python train.py --n_experts=64 --d_expert=192 --routed_scale=5.66 --n_groups=8 --rope_fraction=1.0 --qk_norm=false --tie_word_embeddings=false --parallel_block=false --lr_mult_qkv=0.4 --decay_fraction=0.827 --dataset="wikipedia_en"
Below are experts of layer 6 (counted from 0) of a mixture-of-experts language model. Rows are named router (the router's row for the expert), gate (a neuron's input weights, with its number), up (a neuron's input weights, with its number) and show model dimensions 128-255. Each number is 128 + 24 x the weight over its row's rms, rounded and kept within 0 to 255. Numbers have three digits each.
After each expert's rows: a language model's description of what the expert responds to; "gets" lists some tokens that make up at least twice as much of what it gets as of all text. This comes from a sample of Wikipedia text that the model never trained on. Tokens count by the router's weight.

# expert 46
router:120153111090111139129114113134137132139139106121094109099135108116110109121077143096154142155111088137100111101157165148180154170139131145112122113151118125132123123074119146170134122142156110107156163130183114154106119133112102095126173127136169121145139124127113145150093157145143113153105158148126147117130095109130108090115094131130143138171114130080077103111115123119113092105121
gate0:134158097155127157166162098123138104148110169156182154144124124099091123114157105165150155100124143092107103101113167150104135086146198127126147116149114100122159116170157159113135146077116143108125135123160128126076154101139063137121116077171135096163089151136155145103136089110183168089148115123119163153124142102147130154129125138120114122141156116182135118131107114147151150131111
up0:107135147153100139128145103102103148135108137109108146164128155100151160114147171102127117106152146138123109138116137145180121113151128154101124127075124128136133122107147150154116114141116110138125093126117106070133118172180138160110113165118109110135172161077106088147183148116098142130106123126123129124093111107101114141154170133097140131113158130119169087149131180179116129133102
Wiki section headings. Wikitext heading markers such as ==, ===, ==History==, Early life==, and the line breaks right after them.
gets: "\n", "==", "===", " ==", " ===", "===="

# expert 27
router:142067124143108105131087161137143146103115124118118142133102122151100103128160145125139113107128076104140115092122134108088157141105129118137148137168099114092101168115179148143163148114135133112131129134118167149125129123092096104167141142152148151112103106136142141120098102152099141112118130150112146132181133123120111073142146096119132137125134121122148132136106141163164136107112
gate1:137142135121106107094123125123129138114088163099115136121193086076114118115137148106118144115108114123090083163115097112155121114081127131114131138123107106086179141104112096117127115131134140138086112089109163091144151112130129119113119116112096168123145148114102170141112121136136144162123096148181090163131094182134142117161135142112116153160126140156160103129127128125140120118138
up1:121106130166081145127156140107155133143142106156101099108130123117121191096114100136099149123107116093163096112132153113128135168148108134125136137129135137151097077143199143131131136123125121136118121128124104142129128134147161146132135106036137145130106180159180138139137158123095120158111142111117146132119153126150120169100149120111134100083144129128107137142155101126133137132125
List dashes and p-pieces. Line-initial dashes and pipes in infobox lists (Party:, Kingdom:) and p pieces within Indian place names, e.g. Ganes|p|ur, Churachand|p|ur.
gets: "-", " |", "p", ":", " P", " p"

# expert 22
router:132112148080112141161142144220114088176088103106148124161132114097104138145121096112173136093147140122154105127133105133105107128144135107121108140080129108168093128115087117105093150092110117137182154137116095132122136094169091141177148127109114156147111148127105160104158136141157107092161123094123083103124117137129099166141103095117160146151144111128132137098096092091093099123129
gate0:119135114156157123167100129106126103126128162118145111126141135146118131118097117148162154163117156115170118127148092102148107110171148132105129137093111094172168160156132079121149113152113124103091098159121126135088142102119122135122120079122128127174143150144160141122112121119085131110144155153166166129166133128167088134122119132133140141100158141141135102120115128081111161167105
up0:122117152171155122099137145118123131070142111161116098173115157103110118149137144095099119105134109126109116110125122192159129142144135165113133130125095122119099156113152161170141133112126123127101113171145110123130108146187155164086133128120109149102120129072073150181155095135121103163116128129112152124123157096126112155127155139098132121130127152102184113190151158114135180166166
Name pieces and table bars. Second letters or pieces of capitalized foreign names after an initial letter, such as E-t-ienne, E-c-uador, Bé-la, plus pipe separators in number-filled tables.
gets: " |", "t", "C", "o", "D", "u"

# expert 50
router:120142169138104135112135158120089176147098094094109100113132135116174105078165142165116163075122078126148158123169113108070140115109100118123105126148146131092121122115141115153143128168146160155102174140116165126130139152134131120155157094151141142148131104124104128172111098157134137124133137149111095130138144102131173136142131131135134113113099138157109151142149112165132111121180
gate0:155135051146140136148148124131108144134104159108129106131109136072117076143153155176140127122153142108127147105140074130150121062115163152112158146120131112103174116141131128072137122124136116118112136142134107125111140096147157152142152117124137137138161144137126127136105149146094134102164124146122189133133165124139110144156160135109118114104134096169172088115117120091133179124103
up0:123159132103138090158158134096084158106115144141114153129129127123127135159149163136148102138129139143074099140064141109153105138158128150110118148109109124151140161152175125148114124118163103111125122117110114096093100164170101131103086120110110137138130141126096053132141134148148125141153130107107128141100139123143136075149204118149150136143111125135122159099144118122121153101121
Personal name parts. Surnames and middle-name pieces following first names in people's names: Smith, Jones, McC, von, the (John the Evangelist).
gets: "'s", " H", " B", " R", " L", " D"

# expert 49
router:114144177112153129101094124109097118120098129095116138139155141071144091116137150167154173124113118174120141133142143138119119094141067140120104105141099134144120129125124144104127109137159140121109099087123137099129108160120191188113151139075176127151169127116150122143171100125120117114135161118166161115102125118145137132130126118131161138142105146150142132162104106118092129091138
gate0:124153118140130137118131107119118148165095142141172069166152127124100091115159113095140169125138116102111072113098136080124102128163132116116120144117126097153120141147113140130114156135125112145167119103079098117158128094155097110174153117113102124109146156149108158136080103117128118089095143131129137108121146130127110111091126137114106124104132084125128109153088118100125105141095
up0:131112171124119117131095122121144163112118179118165129080116126166151118163125146123108097117147179135124118126110128125174075169160117138097138125078129110149155151113123116143107150127121087121130134173104129083144122122132136166098108118146135103142101133127138148112138124160133144166117115136110161144118140116143141105146211118131143121150112132139158143189098167139147171160142
Digits in large numbers. Digit pieces inside comma-grouped numbers and table figures like 7,3|50, plus words after and, e.g. and/or, and a, and four.
gets: "0", "9", "8", "7", "6", "4"

# expert 16
router:157132091083118117166118154122168118117173180155093172135137135116153112132119158129161077134122162104119145092161164096148146116128147142133174145156115079106141158137150138143161151138126135066154121122110134160115136111127141153091113104158094116130133140122110119127123118115150152152120118102138148150121152140167135115123141150101105145100157131138138109130140147182176139163102
gate0:147084163104124096166152096121122120135127124126137123161136121112157112152083125133146147082169111112126157086139163174130118133151103164154108118124137096154144127179077110110137111161091111113154063112121136115084170122123101146115140097145139138141123129141127172137156093140164133078166125127148129145143148136144121188143154163160146140106153127151116119140105127107132132138100
up0:143115105122131117142172177153118166131131168113106107118112163133087156090133114139121156139095134124109140083144120160113119154179122104141132155135079128144128150121172119167106146098132123136105145143138131120138118150117127160130112103121131123166103116115098072177104117156136098119105165146087146139142100121109127123108129118096120130136124109135163142067132145142122132137095
Word-ending suffix pieces. Closing pieces of long common words, such as livest-ock, wedd-ing, breed-ing, jurisd-ict-ion, conf-ident-ial, usually followed by of, in or and.
gets: "ing", "ion", "ur", "in", "ment", " own"

# expert 20
router:136124123092120150152125142093121128111106153115108146124139162131138146115127133133152135126123092113118144105103152158075142110143052150127102134104084113084121160090131172153123099156155090140127130087121143127131102147075146134131152161134143083133101114166126161131135127158081162107100130115157131114126136170101131115120116153157118134132138133168111162088147151132147106116146
gate0:119139088148142141166136126114141117122101134083140070142144147113117095163113118104122127109131122121161127099135129159125168116141125150126091118095076116114145136111174165089153153099103130117137099125116125143179137099136125138135109122132125137096149176170128178134169134172100131098146099086120150154178138135142108169131152095117112113148163157163130111123133169084140149145137
up0:107097128087147143100147108108114135143095143115118109157138085111151124141113118142163119131141170125118119147105117139154100166131108105122119147096129106135116171155111100164134115094119130116111113099145117119164134116144132118144095158081082111152087107100119116149115125153137155116117159097127115124085138154095104118153174106083141136113123146124106125145106160152092120154127
Names, CJK, symbol text. Tokens inside CJK text, Latin binomial names, LaTeX and table rows; also first names like Charles, Edward, Thomas.
gets: "|", ";", "\n", " =", "us", "1"

# expert 60
router:122106125149144105114136119078082165147141155153134137128122148140075105125156133147127106147146088116140088110110115168092159130148111147161150157115105160128086163117164138143136129123138129118104150126107158121137099108105131123157149124113140073119104146179125120150099126132105104108109131150169090107144133158104140127139128182160126128117165173166112142153175147170115123089152
gate1:116133105156098126108100120114129159115144142105124097171134181131081111080137150093143164155139117123138107171118063113181122104124123121155129167127120127123154132132113102123123172153138124138149190121100128117110147144099175110118114129131127138123153167137135106116183142053141107152138128122149096148106107116140089167134123132110109135108121080122114087163121124117171117139112
up1:140114145133097083159119124129183116105145113125134158081161151115138092138126152142137129143152156120137139084133135144103111145121111121118125126121157160144106165163147108115151112148114129145133123141142135167154134088140143131156122116067146113100092146197154154142128165142092135105066161119132151119117182167105130145090083129112131155104141141102123175126111119136152144148121
Plural noun endings. Plural suffixes and plural nouns such as -s, -es, -ities, -ions, children, films, students, usually before in, and, were, are.
gets: "s", "es", "ations", "ers", "ing", "ions"

# expert 13
router:097129093108117161130088115135151135121136090144113081146093090114159141138121144110150117147136134084140134135166156123188114120082143130109142120111142095089098103141099132153116155114131129105105135102121160129093138153111085104131142102182127123131153124063109164099118120133157163129147119109133113136084091109143141127127132125105099120145133078107121132109168106147098117112099
gate0:151109097164171111152135108122109122105106108113161153170144111175082101141147125112159185132150131088105114089123135182131129097125151144129105111158118086116119106126110129139141115137124108129124117102151168141109167105113140134145150149098099113096147148132158160161156140151155115118106075113143166134129150144100137118141108153152105148119114082178168144145112149072120150129126
up0:102117186160153113118125091111100128114116143128108132102178157145126176137142140087117106154129135110122160127141167108195135157130105146107127129090133136127143137175134138127104131141150116159099106109119115088123142182139150154099134187099162092135145146114102117122084099126096135145121106110139138135098121105097139133116201148108154116137132151116176138156116137159132143138109
Ordinals and measure units. Words after ordinals or numbers, such as and in 16th and 17th, unit pieces like m, km, hours, and articles before nouns.
gets: " and", " a", " the", " his", "th", " an"

# expert 59
router:141133122085113137141133168083116139101106158114085161114130168115139150111135141132145111159130096118122146115116136166076136114142062147113094144103086124088126157088141163137111092162163103132130113086113133120129091153075157142134139139138126090136098120156120134152131125158082163116100127132162128129133146159117139108132121162157121145135123142162108167087159144150153101118157
gate0:134114143159085136163139140099108134140123116092158116161096123109145137125127119153115165139124119134138110132088098106149143135144128166151166173153108078130119107120129135126138118172123102128106095104123162142103160125122141106133089095116139125139156176109139144138142093124108125106159113125113117159126180093117151145164135147131142139149157104156143091124126164103146116151135
up0:089113137133140125116130139126107128104107140123101120161122129134147142116124124167142131125125138148130101096134104096155134192186107170138102129129121112183098114103187096160102100105147104126123094139101108137091138141171139147118109137096143148153151129095118132110116143139098115121123130084145181105094122112095100120120166145095155184137172119160148105186130180106117145117120
Table cells and digits. Digits, pipes, line breaks and sentence-final periods in tables and lists, plus pieces of Japanese, Tamil and Latin species names, such as Borb-o.
gets: ".", " 8", "2", "a", "3", "1"

# expert 8
router:145107127127107162129086155111123150111149166145136112100134172147098117093129154128118145156158135161122103100102122104119146152165146148137135172115117158146155152151190101126167122116118124108116130142138141180109116096124105126141134118166109139142112083114139095160091138124095150137097124126090114132129106117134152093136165120131118126081126170113145114110128116118093110074117
gate0:114104125098116146155153134117087142103139157104157130135096110144101095118127091116109132118109132162165094111139106147133115103153090119140168158144109101159147151152118129124135146160103133125119104130141145133113113103156142151140112076116121140131118129123150133103109116178143100108124120179164111098148139094132113171115087122102118132092140142166117095145111150125184116126171
up0:076136154142150098119135119165164137142112140136110127115174113136117129137151140128139169103127156144116110162079142120154106160124115100119072128140125071128144097147150125149117109063123116150132191131112091100126108131135109128120120139111125145169126114108113081124145165121147146165180162108149143108088110107114152141142188099120178152133109116171175123129109137073110154087106
Place-name pieces. Parts of country, state and city names, often after New, South or North: York, Carolina, Zealand, Arizona, Norwegian.
gets: "g", "a", "ing", " York", "T", "land"

# expert 28
router:141153152128093134139108150173137148118125102158123127120137118162100089150119127117147137171141120111157155108155105142138092115137191152141134137113164123127116134139127163073113129130095080178172108139114099100153110080124144113096121118135102147151112145084155105139110103122104113103146116131126159136134113130110110132131111111099116157125115092079104108102135142095131110151094
gate0:122079139143121167140122148093132121150091145110144094151124088094117095109165102123157170089088112090129122071124128123118115094115160122154162123164139113151128119181120112115123114140153126143127110130099126150116140089177120149127127135142129098098148129152113140137103123105113126121161118129132159206176130132134114102196118126104113131126138079188135140104089153116161131145114
up0:135150174134130095127136114089129129135156158148130133146147148125153171082157168124123132093155154123098115161110137139169131146148126167150092122136113094126144127114146124106168141057161109098131147130092114133142113141111115145119105136131138084107150115118093099094159088157114183168138131110137140136142122108125120121130146132090169104101152159138138144141137145114116160124139
Short syllables inside words. Short vowel-consonant pieces inside words, often after s, w or t, as in Sp-ot-ify, back-up, ent-it-led, s-port-s, in music and sports articles.
gets: "ot", "it", "op", "ut", "un", "f"

# expert 52
router:150089156116137103119092101138082170123110107101139156104124157126095092120135123092128135129142106151106143103151112173118159134162091142102106139070082113113120141116141124135090127173150106128092139116145131138113130091102121135197117142125105119117108151139107138133122117146093118106113146136103106114127144158094161132138123137118172161130137169132129132133144148169158089131166
gate0:130111115126121139142121140154153122105128161158187105104107135127162109105123178153118134149143109099104097138097119135119114089099145122121159112114112118148178153136115162160154106149096136137160117162157123147110180106149074106142128095123101116130123170153135143152149152132128089083109124148127100139112130109156153152144114126146143143133140094156156124115136100088098107120110
up0:115111136150112107109162079145134125147104167094098110145173137119100120140110132168159142179155138094112137155098118161167080118166143121133112131136135123176147098147126085100115154084127131110130150165112058115093083175157113126086133122109128108134123101135113133189070139143126133145134146089126120138136145098113106121119126127101140147121105142132166118168091125153120136166104
Table separators and plural verbs. Pipes and dashes in fight-record and sports tables, numbers in scores, infobox fields like date: and zone:, and verbs such as were, are, include.
gets: "-", " |", " were", " in", " L", " are"

# expert 30
router:087183115109143078090149114142125129114111087104114144154097105159146128139111136100122101139117146133094155109163162080157155087087154141132091104114110130113103119113142158144111117148134122152144122151127104098155074134120114148111140123132123164120123114174112117124155127113105086123088096124089153085124138131113090092107102131170120123144143150116112086150165144116099123141133
gate1:098121113118100132133153136100193155098100145172156126155113154128100140141116123100084145128129112112101075124138083151158140115137103141133122162111146153140111161134119113118154153118136139125157125103112137114091146126121145142118144103120146136156155126111119142161104114128137096140130125097104105158132091108148139098133162104125115150133107118125133102125152109110130098111080
up1:122128138150099100113114130132083120129158127125112126110165112121151124079121128145160150127129090123147146162139134134136137150131151108121154114117167149159144102120146143133136154138133078133103120193157113122141167148159132122193151143085152116125127141167119119130146127140104134129122116128108115115109131146133143162093140107115111117118147109159090146101132111132158167141117
Prepositions and verb stems. Prepositions like of, to, for after verbs or nouns, and word-initial verb pieces such as up-d-ate, inter-f-ere, ind, int.
gets: " to", " of", " for", " in", " with", " on"

# expert 26
router:123162163161142099093144087134059164148109137108129172078159170150099124158140126149128092118112180163107120132152135124124074130133096122143122119147128125152149124114125101117145127097114123130120117135092103078161129162109138156118091131111102118097173142180119091163133128102113117107122137140133125165145112076133140146126116114111147152094155142120140149148130133098149153117152
gate0:132132133143097127177133131139093119169117160142153119141114149149117101101117123116127156155153159127128063121093131149095111102133139166102133111112102080148152137196143137129162117198111113101099117099118102115093143133127097181108140107145085111113168126131125133117134112122146146114114133116127116142210134119169098137188128147135154158104125088165160105123108092081157174143100
up0:129123133117121113132137139150114144155138130094110099119152128130123101136097145135117103140117146131074138099096135160146149126165109157153129140115077125148136125126151106152117106105131136117147127153121119135157167161150147143105140165146137112161116066115125132126072100160151115129106122142089137135088104103125117120157134096118133147131112146145156119116126120110134136121089
Verb and adjective pieces. Verb and adjective stems in narrative prose, often after was or a syllable: such, known, thought, deceptive, sunk, destroyed.
gets: " be", " such", " up", "ing", "ed", "ink"

# expert 56
router:120127135122147129096120116121114148106137125119156181178143109158062144130121091166105109119126144146147118148149126116127100092165126175137156149147115089155132114124152165080096143141112146096136104110143108102124149155157117152105098122165102097129133129088157135102163122088123121099140133092157142112117140101103100142167089122120095144124153113180107135090173135124129155128143
gate1:142149114138114150125105101136170120116091119120133067122156138132096108152118121094136118143106121106129126107137100155184140136115125116138125139123136098131135142119130076127128119134117142120150116121168105121131067139125115134090151096137121116133138167103112099124137124115135138119129128113146155208163097147164106144180145132119109126118095126081141103109123109114114162149116
up1:121132147185121122153138130122137094173155120171126153126167113108128113140156132132126160162115090143129132123101115131109158110167134132139155132078157183156134089112141163135116152128115094139106123138137126128150138092138136105135138141081135102105115129139126173107119146161121140125092125149100105129136138128144140121114120151175139111151131146127124169119145128175132106140083
Verb inflections in prose. Verb endings and stems in running narrative, often after was or be: bringing, tended, leave, repeal, defeated, goes.
gets: "ing", "ed", "s", "es", " have", "ered"

# expert 42
router:106080104097170142130136137147140121138111165157142144148135127121136106090112125167119113131112069141141140099176121152093144121111116082110107137074136146152150164113133112131125131150124113165119158119153112139116123081108160099160115144146133131122121143137188139127108161170164136067079130119140182175128152108116114130118141115123135149148109189111100159143118142179130110100172
gate0:128132150149168146160134123141128178172147114152154122141142114090117077159151122123173164144138143114089141124117104153120116120150109139136144176090147123131133144166106130136112153154120108151123109140128135113113113103139091115121155104114104097150126142168135105106113127127123130113103165155139118151122124135178120133130135133103153127144129086188136129151118154079135085161131
up0:124130108143118101115116123112088122110102145084137133113119105145129168115113157153111124102131165126145113123119128163132123173151146094137127147116110152121123127104118137123109146055138138124119143133102099112104143169145126136102103120129138128137129120141102144145137123105137160128115123111149124113130089072134109103138153113140112123136138168092159139097152126121135195134115
Biography header endings. Closing parentheses of life dates, line breaks after short descriptions, (born, coordinates °W/°E, and Senior career* in infobox-style entries.
gets: "\n", ")", " (born", "°W", "5)", "6)"

# expert 48
router:145149122102141147124131162097128109113085119138133137120116158122158169145128133115127109134133102138142128087139127181086142111128078144120083118082090127074129128122151145126111102161149118132084148082109124106098085141121158131147100136136138090114089117131129088109166121166095170106131113123152150099123177161082128129111150122152150136121142142133105157113155162141145120129144
gate1:144133109119101165127141082103161127105107123132152100125111175128066189095095137079103143126122132112131077124125110129161130163155148150133132153129117140126157109130122111128098133106156154141099152124148094096085116136125128133111122127116176188158116129107115108118137120110169113150112157174130104137117107100174131166159144122130117090158112109111130139148152112135129167125110
up1:114120118136135122125110144135107123162170114133103133109166134134140168134130111155128166144107118111156137114154126128131140136118105119129110109124136159114130124147139145142105154166116123159153131187141123129127157142157135115134116106095170132099113105147132165122139158143107133119073148135102149146112145136170084153126150118150112108125120126048133150128164129136156090134085
Table cells, list markers. Table pipes, list dashes and line breaks in sports and reference tables, plus See, =, ', and copulas after names.
gets: "\n", " |", "|", " is", " was", "',"

# expert 29
router:132121104145128128141115133144147173120129106170121100097106138162104131079156152156154125149112138134118153163123160107146128153099124102091125128130151102159127068126163107159164133147122108137085132119146178106136115150096099090160137128150115137159133112076129121143129114109162142123162122124135124131091134115132172097101156081109144098129128143160078173111162165106139151152132
gate0:177116128125133098119119116128101143141112131109188090172107114158121114126163089097147178160127108101120130147112121131151118110124125110126146102150124137082110137144118165119136132159119103148109090118112139110121115061088111157118115097143109124097102123118170112113149118135143153093111087137151137138130173099159106133158120087128144133102147077156158107104098130117181144189132
up0:144139165099139096075161125141116134114137125069103125112136132141122129133105148140137161168144130143119159086148150166149125151139098106139114121091135160134104124117111154112119130119122112151115093134155114057124135160151144173128105137115145125139124171121068098075149147131145134123113130120112107100091161129140144120129146096112145158106139161163145154173122085100098144188107
Proper-name continuations. Pieces continuing capitalized proper names and their common starts, such as Car-th-y, Gold-en, McLar-en, Carolina, Korea, Kong, often after St or Car.
gets: "en", "th", " B", " t", " K", "land"

# expert 54
router:158145136157094113125139118173125156142088151131173127124098151132154106101146128088124129127141106144123094147127164085082147149119075102103095125148102142117166094110144086138166134131109132120110142117141122131132116168111110165177107134125121136130084106139148136129123151093141147109155127086148101101127125143117129123165168127110128139121106157130113173118131131108133113123121
gate0:119088105112097134166147098131118115168125114137180105147120076126118132110135136080153168147176167075156102076145116165132138117117167169084121162132150115195109134174129143082119171141095097143100113126156128106076070081149076136163130120088103150127113147127129120107139117103144102083125105129149150138142186106110109115144172119109107177131187099154133126098137165090120159142150
up0:107121191132141128094158112146153114144089150120123159112115108101105162151145149128150119140139157125118099114133137065146128141151113118123107134141131138159137187106115087097123138104089127120159127134146105119123114152126114152114122105051145110128128113137094091131120139135157138144110169134115114141136162074132100116120126112097150144132119129124134173145114131112125118112065
Slavic/Asian name pieces. Pieces of Slavic, Turkish, Baltic, Korean and Japanese names and table pipes between numbers, e.g. Žalgir-is, Ky-ot-o, -ović, Voiv-odes-hip.
gets: " |", "os", "is", " S", "ish", "ers"

# expert 17
router:106096146096120139114105078102107100116127119128122130134163131099112158127107083158155128140103133158111129096143123133131130138175079153155139164141125135166088120106149107089135114141143142120126148133098106105108134141144128132136120143101173104085159160160174120124179135166111088132119128130150134155135124100181097120148090124146083127135150128119132162156138110086116131095140
gate1:129175135121087131099141113139121135115125132130131123126127148152181085109121116098089172130142123092100096149134102148200128148151112104129153122140099126116153148114139104132099113125119134141143130109141133110109109143123137186122177107136117138117201146128151162083117115114113103155112136092149131134126084147136117107167145121139095120154110116101135126123123117113141173133131
up1:129097108162117095119135125121126126107113099110107135107158133119090152086179120110099098093139124128159125109124130135112154153147125101149127141062170143146062105143148146155137164166114112140120125124137123128155119113167120122159161144099103137117104159171117161153169115140111143110113143146109105166111154129109131167118132146122113157171126102105128085126170139135130150174125
Clause-linking words. Conjunctions, prepositions and linkers that start a new clause or phrase mid-sentence, such as and, as, with, while, including, although, because.
gets: " and", " as", " with", " in", " a", " but"

# expert 39
router:128163103116144110109083148096162107133106140134108113113128124133166120087117149132136120131131085165094118120122135114105151166132073065110091096125110117093173158091110136117165131156153117119119110122105122170113116130120131111155092151107148140115112136142134110142131129164105164095124093088065142137118182129094110130136091165156117134160119093142112161119134131149133129132160
gate1:078141122111099122107145111132104169147097143106158116111201137133133118125118147154143169101130111120097112140150082120153143122136133124127130150136109131130121185102146075141114163120128130124159139104083096119135115194154162115131142110115136147101151142121150126138121105115130084118075113106121099133077100138180123110147138125124113137161088143131155121165141117109098104147072
up1:140136176155135122115141125103121153145149112142129152118095120128090141114148126142102124147122109123143130104152115101129110105132140111127135147099146150122098107147151144111142141101123112150139123187187132139095175095119114165135133121102135130149081156182125117123139164119122164139144140127128143122166146130150155159093144123123110146139134092106111141114152096133162160144096
Infobox and election tables. Pipes, line breaks and field labels in election tables and infoboxes (Species:, Genre:, Coordinates:), plus the letter v in names and vs.
gets: "v", " ", "|", "ight:", " by:", "-"

# expert 55
router:103149117124143107152134107142108080133118130137141142143142117154126089181109114126114137145090119125160158160105144138135128098141127084170117103151091133106142113151107144138147129123118112146180150146151094114175121137151131096088118135138107158110137093144153136124150145135138114130156115124099131113131098118103129155114122141152120124142124095130132101142120111112104154115097
gate0:153116114130115156155130113122113137121132121143159100112130102102093127154150132109163146102154145107180076136117138156158123115145166142114125135087137117134134121177146151167118099123148128117117098121086117158118111099158126165128114103098083116088130128130127162141118151110151142069142115134152134136145153113161114112123126151142145120118087104161145088066112147063127128133140
up0:122156126094139094097096115099120142135108171117106111103166137139109138157143136112135124105143125129103113152106146124127089124117108131090083096107117092110134126125154147099131103119136093156124126140108158128109166158109167165102151117088111060122146120133116083152122112126120110128145150146122141135134116087073120110144140143101163120088134131141145159136060160105119162114167
Mid-word pieces of common words. Second pieces of ordinary split words like g|adgets, m|argin, stud|ies, comp|onent, young|er, which usually take -ing, -er, -ed after.
gets: "ad", "d", "od", "k", "ick", "f"

# expert 38
router:098107105115101134147181134120153121160159136121118101169130096098157162101101154139138085109141145125141134172106125129145086137144127136130118139125110091160104130084132134141185130091140108155141166138166129150130148146166115179141126167145143118119170137128121145114105179140167137170146116090170111145126094152174126110165135153149104133143160125141085078156109142145132119124153
gate0:131114108163136115144138130099108177097139122135159105159112088112143082127143138119186168143139133088126134103124106159132135058135148113172129139101100096154140108180106134105143130151147114142137118117076136154107104115125138131098122055111106157176112130133121156128117130103132122110127117125133138143116129091120127139134115156095108136077098099185142108138146106108126148135158
up0:107117130137151125148127132138106118113119108147083098126113110123097111124120185111126127098121139194117153128121140133136126153133112184177102095117123105135133085121176123132134139117163087138116162111121077141108150103134143149138143117112157121133156156126080133145142137165120118124116127124155138140131114119156133125110167145090142137104122139100166148185127159147107167145149
Noun suffix endings. Noun-ending pieces such as -as, -y, -ies, -ophy, -ics in technical words: datasets, synthase, therapy, sporophyte, parentheses.
gets: "as", "y", "is", "es", "s", "ty"

# expert 1
router:144121122160115119132158090195114107112144097109107133144102157150109130102175169121134132137127179142125150131148104128115095159101134107112114131114122142162086131101097116145157090130119132113132137097158144134093142121102095131139152120145115132124126092122109135115142163092114097133115121141083101134121102106127127129133107138120166145096133097148108130113100117113112187134143
gate0:148136117103130143153152089131122148140131124100169119140065145127125100100108113124154152142154145097154128130108136148146149114165115166148123172099118083166128094148120182126151119160128120103109107116129144152114159126116093182119144070148121120133128153135134169145157115129135133100132131138135157149214146134127131141132140151184107107159170099136127109148098112104153123161143
up0:121115179129103118116124142121103128164144127121125076110123118117085126126181149155157112141142160149122096120092147148121104162099160129178127118106147128113141120118166112120134130127122110132119147123130084062138104135137080150136129102125099116117122112127086138156125161115099157144149133153126095138120088135128135069145153127133161108114133165078164139183149128115154129171098
Names, ages, non-Latin bytes. Capital-letter pieces opening proper names, ages in birth/death lines, and byte pieces of accented or CJK characters, e.g. Le H|avre, (aged 3|6.
gets: " 3", " L", "n", " H", " V", "i"

# expert 9
router:130107176116143093104166125171089112138144101090098125128143132138134157162143103148092121148091147155082131179101140171111126171106108111092121158119127138151105128092107149130129134159126119118131110132087145079168123141146113140118150120098130117109183114150120129117143116152124136151124134134148123096098098134118110117078113151167146137120111120119133151130102098085136099133116
gate0:106137111128125123117133127129130135140097183145141112114108143094126095096118159162145153157137123113154134131131098163109163132144144136098144142125104113156146164136123125120128121166118154132106099135126126160096120122136144167130114097122105116166095140126158124115141109154125144101127122142136137167120160102131119166173127124102108127112114118147144097100130138108159166145128
up0:075157124129132119078117136120154152112142163105095113095120149120099102127141174152152091123143126131114149170197151134132114162157132137116117118106106186140153128151131091118087139101113124138121145172085095107167160149150138159118102132100153100147136114154108095137135140162096103114153174140133096135123109118136123136165097119102170177138058144152154119138144150132123137144110
Odd bytes, short words. Raw byte pieces in cuneiform or Chinese text, single letters inside names (Is|a|ac), digits in tables, and casual words like my, so, n't.
gets: "a", "o", "one", " it", " so", "i"

# expert 35
router:126118140084144123125176122087138122161151119122122144104115118131154158102107137085163101166101096117115102169167093170184168111123117135163148115115095115147140132147118102123137116155155139077127137129126121149099107088097144135130150148120163095078130148132160126143153169147141073169141131127139129124117131173152108123102134158120102110178105150116129110138125096106161076141163
gate0:132109150132083120157165108133103144156100125104148120151112104143110125152110150114135140105179183120126102117104129152130112156169180094139148139106117099107098109117121145129091131142111118129108137140111140132120121103159090149120092118174076108169141117165142116130152126135091138133112095148135149176162107163107148109155166147136138139147168130148163104138089166092154145152123
up0:140164129109162149130118118122109148108115174120113116136121130123108147129154141161114104119112141142086148103146112138136130131146129137134115129094098148139165142102184159102107123102140152132122127122157115104151157124122158137111157084106113138116089143128111045196120100183140117076084164130172125099127097113104142133144105098132122152100120162114103140154152132104123141104126
List and clause commas. Commas, often fused with the word end, in series and after clauses, such as economic, educational, and; Kerala, India; 1985, and.
gets: ",", "s,", "e,", "es,", "y,", "er,"

# expert 36
router:094153129099086142131092065090164099109116111087140105161122136139146126100122099147151138163106139118114110125161117089188143116125121140165117105144135133140103092088119096072116126145150133139111162114115125067108115116090125133108150122133150116097166162138119157134173143114150103104126135113145151157068068105154142109150128108148097113121109091117106151139105082066105145100117
gate1:150162111119118127121134115145149139112093129113113105139144099107126141106166177127122156114164104103078111150138119162194120114131122144114112130152129119121189116131131125133099140135145121131121129134151100121132143132170123132099094104139146143112162173113125105084162156142114160168127184130140110157157161131166131126138151071121122102146087100102131125163140134122135160139100
up1:092134113130113118150127126130144148161128157136102147126132145153093148110157088139120155147104141126163078134136116135093102155154112131132103142079163165168114120129112109141128150156104106156127113148129121125095153092154155088190160115097140154111102158163216210184115145113098141113103150108100106143098133115118128153129095123137141124130138114131123154126139100132128170147154
Partitive of, conjunctions. Of after quantity words like some, several, one, two, plus and, than, among, after, before linking phrases.
gets: " of", " and", " than", " after", " to", " or"

# expert 53
router:124102125067137159106120160098110139164126151151127199099145120104144154120144127155143130117121064148109155105121132172066119132137079144127111134115101118111094155123131151118115110152153119116131134112137117144110138164108158111160159125121150124131103135151177149174098134148069148114083108135173126120140164161132117126095146143106100134133113155145116189134115128146149121090149
gate0:150107116153133132143155113113087136124116163136164130157181122119110106115164081107120204150130177090119138117076106134136139089139114130093145151139120102121114104176115111118150124132124138101132068078111145116139122083117116133134101114127165134126116150142121163119148131134109107138143130131144131149091160110177102170156146109115136126115214105118154121156131145071116128128127
up0:135125165115106089142121089109147154123097181134097118167180106107098116101122149108129118121144156132112112103119093134145124164169114191086136142135115138137137167132153076105120116082122118129083125136079100117120135143162152125147087146078147169149115180080121086109104192164123147123115153151132119137093135118116131069161170109126165118132109146140155128164128189119099145118112
Appositive articles. Articles and pronouns starting a phrase right after a comma, especially appositives describing a name, such as Lodge, a strong; Sun Amusement, a Japanese.
gets: " a", " the", " an", " he", " it", " "